Weights of a small mixture-of-experts language model, trained from scratch on English Wikipedia: 4 picks a token.
Below are experts of layer 8 (counted from 0) of a mixture-of-experts language model. Rows are named router (the router's row for the expert), down (a neuron's output weights, with its number) and show model dimensions 0-127. Each number is 200 + 40 x the weight over its row's rms, rounded and kept within 0 to 999.
Before each expert's rows: "raises" lists some tokens whose logits its average output raises strongly, later layers aside. This comes from a sample of Wikipedia text that the model never trained on.

# expert 170
raises: "s", "el", " in", "our"
router,141,242,200,110,202,271,265,216,181,172,161,236,222,186,173,200,193,227,192,235,147,203,177,209,261,160,209,166,150,186,190,162,193,279,219,184,255,143,265,248,188,237,200,128,212,215,235,182,224,245,174,172,231,250,218,152,204,152,144,248,197,202,246,221,160,195,161,196,163,159,271,187,148,190,218,270,183,228,174,146,165,262,246,188,137,152,224,208,192,199,224,247,205,203,167,240,188,107,210,186,129,278,230,186,270,211,238,194,237,187,236,161,190,239,151,222,237,116,209,184,270,196,187,231,258,137,184,109
down0,250,173,240,210,193,171,216,238,243,182,202,231,145,160,221,226,193,198,161,249,198,101,202,179,108,243,167,202,189,183,128,126,226,201,240,260,205,232,204,239,186,200,187,267,164,177,165,147,247,212,206,242,206,134,313,225,137,233,233,273,189,272,210,217,224,157,235,196,205,182,235,175,170,157,141,160,225,158,196,231,252,129,183,180,203,216,208,191,195,191,187,160,214,152,205,203,198,227,173,85,159,135,171,159,197,256,185,183,216,173,161,269,139,240,197,227,110,182,172,157,131,145,235,188,207,232,243,202

# expert 44
raises: "t", "tor", "ch", "te"
router,192,131,172,216,170,158,214,179,204,282,214,150,233,201,149,153,193,191,171,145,171,190,188,191,187,161,287,195,160,184,215,252,225,233,232,165,281,192,233,162,184,186,187,279,200,185,193,135,273,184,293,208,181,160,257,205,235,191,205,170,179,131,192,225,239,139,151,237,184,200,160,217,187,183,146,277,248,230,195,162,226,162,155,168,172,219,211,151,216,197,145,224,154,240,166,193,228,259,296,234,201,192,88,177,172,158,201,166,146,237,123,238,187,257,134,203,195,171,222,223,257,137,156,190,138,179,196,198
down0,154,169,262,225,190,268,242,284,196,227,155,260,228,191,226,199,175,155,223,182,286,177,208,198,205,159,218,144,220,193,203,206,219,184,190,206,186,198,191,158,250,256,162,245,245,212,138,230,177,242,218,144,258,204,188,246,296,168,187,225,189,191,262,255,258,203,225,225,195,177,162,187,104,118,207,214,152,220,194,173,227,254,226,149,191,242,183,217,289,220,143,200,185,199,179,188,217,201,228,275,251,150,164,187,185,183,229,108,210,198,178,182,303,148,207,136,245,206,196,265,188,181,212,203,125,186,120,237

# expert 181
raises: "or", "age", "il", "est"
router,164,157,150,196,201,243,246,184,222,220,213,245,226,226,172,266,224,173,216,194,268,191,119,242,227,176,185,237,234,190,279,161,226,189,263,139,304,176,208,221,231,190,161,232,178,112,219,191,197,210,155,148,224,186,146,261,242,176,196,157,231,94,197,253,197,175,149,250,178,219,213,231,158,181,209,276,263,230,213,230,197,268,174,142,214,205,203,161,171,199,168,196,167,197,244,240,192,258,256,267,227,182,146,203,274,190,247,261,234,135,216,198,214,225,149,248,266,208,186,160,164,178,158,178,258,239,237,157
down0,143,211,193,261,220,186,139,176,231,216,160,174,244,155,184,194,120,199,175,238,237,187,190,157,174,185,199,153,145,200,200,241,194,113,135,184,156,156,212,227,144,148,184,180,173,265,201,178,185,185,168,189,186,231,226,274,227,124,200,191,185,166,189,279,205,259,140,196,157,159,176,207,252,224,183,212,129,162,204,207,280,208,191,202,175,143,219,185,170,201,323,194,284,188,177,266,254,249,174,212,234,206,262,256,144,106,184,232,167,210,238,207,193,224,165,196,167,203,210,250,215,248,200,287,191,202,272,161

# expert 239
raises: "der", "s", "it", "y"
router,156,153,159,188,257,217,239,209,132,294,136,182,231,180,218,242,220,187,238,131,187,224,147,229,189,234,207,140,159,222,147,242,213,147,206,221,196,184,208,229,229,148,188,186,236,150,154,221,174,173,209,145,155,282,201,185,222,140,161,268,269,221,273,183,250,235,190,131,163,176,159,229,162,177,161,255,213,155,185,228,173,203,196,197,239,176,184,146,151,223,277,196,171,121,229,237,172,213,220,191,268,218,159,238,186,188,259,204,168,155,179,231,156,187,196,248,217,214,236,227,121,236,150,234,134,265,271,141
down0,238,184,203,234,222,175,238,197,220,176,209,191,140,176,153,204,204,207,179,227,241,188,198,190,229,211,246,189,246,230,233,224,242,315,257,223,214,186,192,216,210,245,221,223,227,163,202,205,180,262,242,183,138,129,199,186,239,293,216,173,188,188,180,237,205,167,253,209,130,236,238,172,172,260,202,119,229,213,124,227,224,215,126,158,130,204,265,225,226,173,185,239,153,216,240,160,243,184,209,189,171,189,188,194,181,231,113,154,302,170,210,174,175,213,69,180,144,110,273,177,194,143,246,197,187,181,193,241

# expert 224
raises: "ar", "in", "y", "e"
router,201,249,247,202,126,150,238,163,171,183,220,219,236,206,213,156,201,203,174,197,177,174,258,141,172,177,260,239,122,204,249,129,235,228,227,285,226,202,248,267,166,210,271,301,190,185,202,225,215,227,184,209,240,166,175,230,164,215,187,307,153,214,254,186,196,264,162,186,166,230,214,166,235,206,203,189,198,217,231,234,186,213,173,195,177,183,259,121,259,196,139,213,175,182,151,165,207,142,182,172,195,147,214,257,210,194,247,149,159,250,189,186,188,261,152,232,103,92,245,147,240,196,165,237,220,193,170,223
down0,131,238,261,178,164,175,164,217,137,182,152,214,220,270,212,204,172,177,281,243,202,158,182,219,183,308,250,154,208,230,180,232,194,114,201,147,304,180,202,155,219,219,159,190,183,164,208,224,206,180,209,151,175,219,195,150,224,213,191,217,208,265,200,281,209,217,238,211,155,236,252,141,186,192,198,174,123,172,193,195,224,287,261,191,209,168,216,141,155,154,222,178,214,199,215,230,186,169,233,226,209,181,291,202,271,293,164,309,224,177,205,201,214,212,245,202,159,209,234,210,213,168,289,186,229,178,254,221

# expert 12
raises: "ec", "ook", "in"
router,141,101,156,195,168,175,279,224,238,246,188,232,115,190,154,160,234,206,165,116,201,273,171,179,209,250,170,187,194,172,218,181,190,250,272,183,161,234,181,281,253,192,165,197,160,169,221,223,211,152,215,193,204,169,200,224,195,221,199,279,206,272,231,189,221,248,176,221,176,199,158,271,180,193,249,192,226,181,192,215,204,111,215,174,234,199,223,246,213,148,193,205,164,124,189,177,180,261,298,211,233,154,264,158,158,158,117,171,292,208,218,248,185,123,186,226,203,217,193,207,240,234,240,211,170,210,262,171
down0,180,212,158,175,184,225,209,195,234,212,204,155,254,160,229,175,164,219,175,197,269,227,126,290,114,192,180,223,197,191,192,227,128,240,206,191,242,243,191,107,208,266,191,204,216,148,99,222,262,259,229,170,119,184,232,243,266,156,249,177,239,128,200,168,190,188,145,155,179,179,281,224,138,246,144,214,162,183,150,181,195,142,169,174,117,225,207,162,238,207,226,253,219,180,204,174,220,261,218,145,211,266,160,147,189,256,221,188,246,227,235,222,155,235,209,262,197,200,137,212,186,244,179,166,190,210,210,191

# expert 234
raises: "ta", "t", "li", "n"
router,213,257,169,197,198,183,183,176,228,162,166,186,244,176,171,235,195,221,238,198,230,237,218,230,174,212,228,205,227,179,173,180,205,183,198,209,143,207,253,148,175,179,240,225,230,124,171,211,137,189,180,168,183,167,226,179,194,121,118,144,161,225,143,173,184,203,133,230,285,257,190,299,236,221,224,211,162,247,176,246,197,190,186,264,98,274,193,216,148,297,168,212,175,224,194,207,259,305,221,159,238,160,209,162,252,216,148,228,206,134,233,217,188,216,119,144,243,273,231,229,153,236,253,167,195,184,222,169
down0,200,200,200,200,200,200,200,200,200,200,200,200,200,200,200,200,200,200,200,200,200,200,200,200,200,200,200,200,200,200,200,200,200,200,200,200,200,200,200,200,200,200,200,200,200,200,200,200,200,200,200,200,200,200,200,200,200,190,200,200,200,200,200,200,200,200,200,200,200,200,200,200,200,200,200,200,200,200,200,200,200,200,200,200,200,200,200,200,200,200,200,200,200,200,200,200,200,200,200,200,200,200,200,200,200,200,200,200,200,200,200,200,200,200,200,200,200,200,200,200,200,200,0,200,200,200,200,200

# expert 255
raises: "ru", "r", "and"
router,216,245,165,214,205,218,223,162,121,149,191,208,204,97,220,218,191,194,150,287,216,201,130,140,207,141,201,157,189,191,244,159,197,240,233,171,128,125,238,159,147,182,205,279,110,240,208,223,234,178,123,211,242,166,167,108,158,186,218,171,211,189,185,153,217,199,187,209,233,180,192,197,123,164,245,235,150,219,191,202,199,166,240,188,211,205,197,195,192,182,189,248,192,254,214,214,172,133,296,252,210,250,194,194,248,230,254,233,249,180,205,202,195,182,205,129,251,102,163,249,241,168,243,206,237,210,128,208
down0,161,136,200,204,237,208,236,233,228,212,180,186,220,197,185,264,230,196,158,207,217,246,266,247,250,129,145,184,209,229,183,270,188,195,163,231,158,210,155,258,175,181,178,228,162,194,198,191,239,153,271,219,219,195,241,167,288,227,248,263,205,246,207,142,215,187,175,128,193,192,196,243,209,255,173,149,236,165,170,182,251,144,185,247,212,235,152,244,209,190,203,228,246,124,192,283,133,183,157,237,152,149,234,300,253,148,188,224,160,168,145,120,234,138,200,245,172,173,161,145,245,183,136,178,139,208,214,190

# expert 215
raises: "n", "nd", "l", "r", "rt", "ll"
router,182,191,152,231,221,179,155,161,222,215,219,238,223,188,150,300,190,171,206,195,228,157,184,282,224,289,249,262,185,188,149,186,230,223,226,164,241,217,141,222,251,166,204,261,202,269,271,148,281,243,191,137,233,215,214,157,284,171,181,202,204,196,211,213,213,232,167,181,161,232,180,198,255,125,182,194,209,256,208,157,231,172,172,179,265,187,212,172,171,193,119,262,148,149,188,218,267,258,315,205,207,247,156,233,147,168,169,198,171,192,252,224,166,168,172,239,181,205,159,138,168,229,226,193,189,245,246,164
down0,168,182,170,216,252,201,256,218,204,203,186,184,221,210,232,147,176,195,190,214,150,192,178,228,168,168,207,147,147,194,138,131,208,216,219,156,195,139,172,176,191,231,205,197,202,122,131,256,259,188,159,251,185,208,49,226,240,242,256,216,196,192,220,186,187,186,266,270,164,183,227,196,181,227,180,139,201,170,206,202,208,209,189,115,104,110,167,208,201,199,314,246,256,276,223,199,191,122,182,200,174,235,180,282,166,240,187,239,204,198,186,205,210,168,195,240,163,135,174,191,253,247,244,252,185,193,227,190

# expert 196
raises: "ro", "o", "ra", "ri"
router,181,189,138,252,240,192,264,195,195,247,189,184,174,209,167,343,240,226,282,165,246,155,160,211,176,184,175,217,189,182,174,137,237,284,250,179,243,171,264,254,228,192,240,197,185,226,247,112,187,225,233,149,211,139,117,234,244,190,219,240,239,133,141,199,222,145,159,251,154,188,250,236,231,158,187,173,175,218,141,216,209,171,209,159,194,188,228,146,205,188,124,277,154,196,237,236,236,226,206,229,199,251,178,197,183,182,245,171,146,203,225,222,238,236,132,246,223,215,201,176,204,198,160,126,180,187,218,152
down0,157,201,162,111,213,163,228,238,179,253,242,155,125,237,212,215,186,255,147,191,214,218,153,210,185,207,209,174,146,123,211,196,280,190,182,207,228,198,148,258,170,106,92,227,289,187,284,166,207,191,265,193,224,213,204,129,209,238,224,155,226,205,258,194,149,187,188,180,247,170,212,163,263,190,222,245,175,185,199,184,136,147,260,220,176,218,210,242,202,161,226,202,154,222,179,168,239,150,240,123,192,187,240,225,81,227,231,210,185,216,172,158,195,263,227,229,185,216,199,189,195,181,254,258,177,225,233,248

# expert 62
raises: "L", "T", "N", "P"
router,171,179,172,157,214,211,133,217,252,142,234,230,190,191,175,160,212,230,191,216,214,220,192,183,258,172,220,238,200,144,161,150,225,146,211,105,201,213,230,198,231,229,129,208,204,166,206,152,216,189,122,241,200,248,188,235,262,219,238,84,176,183,161,225,223,198,280,270,233,256,274,249,197,169,235,169,231,238,221,195,200,191,137,127,216,215,181,174,136,164,119,172,155,212,201,186,242,160,285,216,204,179,177,152,259,189,115,203,175,176,257,140,229,129,173,220,267,171,129,211,194,198,204,165,171,148,214,181
down0,216,186,192,166,172,159,181,302,215,228,130,247,199,211,253,210,201,152,205,186,183,216,213,213,272,138,186,197,144,189,232,191,253,207,147,186,248,158,203,167,216,220,223,240,151,186,175,213,178,200,219,197,239,180,230,210,151,196,216,212,191,239,206,261,109,257,219,115,161,224,146,190,183,219,92,248,201,255,187,223,222,209,227,277,169,202,166,217,179,124,207,215,234,171,211,188,201,188,151,99,138,116,190,213,260,146,242,139,165,173,171,218,190,141,208,170,251,189,255,183,225,238,137,263,149,181,171,291

# expert 220
raises: " (18", " (19", ":"
router,175,159,209,245,199,255,117,136,214,174,204,173,220,171,148,214,235,187,258,238,188,214,204,162,218,217,202,256,192,215,159,178,215,205,271,144,256,183,150,147,255,249,133,179,242,244,242,167,172,144,192,219,229,200,181,284,159,224,235,142,207,144,180,216,230,164,221,233,239,229,232,180,251,166,155,237,189,238,131,227,317,253,167,181,190,218,200,244,146,174,135,174,159,159,191,183,188,147,219,294,211,176,150,204,257,180,191,199,101,195,162,176,221,213,206,255,201,197,155,242,239,248,232,150,258,138,231,168
down0,213,255,310,222,70,178,213,132,233,191,232,172,182,249,258,229,140,184,259,179,191,216,176,207,237,274,193,169,175,179,172,187,236,216,117,179,203,202,231,245,201,220,191,228,227,197,135,219,214,141,155,180,236,169,195,173,136,141,143,240,221,252,212,207,220,218,167,261,285,194,242,176,200,211,184,198,150,205,244,174,231,142,177,205,131,205,184,233,249,204,200,223,170,249,163,164,202,256,214,171,136,161,279,244,212,124,204,220,179,131,235,192,107,196,149,209,186,242,144,162,203,258,236,191,196,219,220,213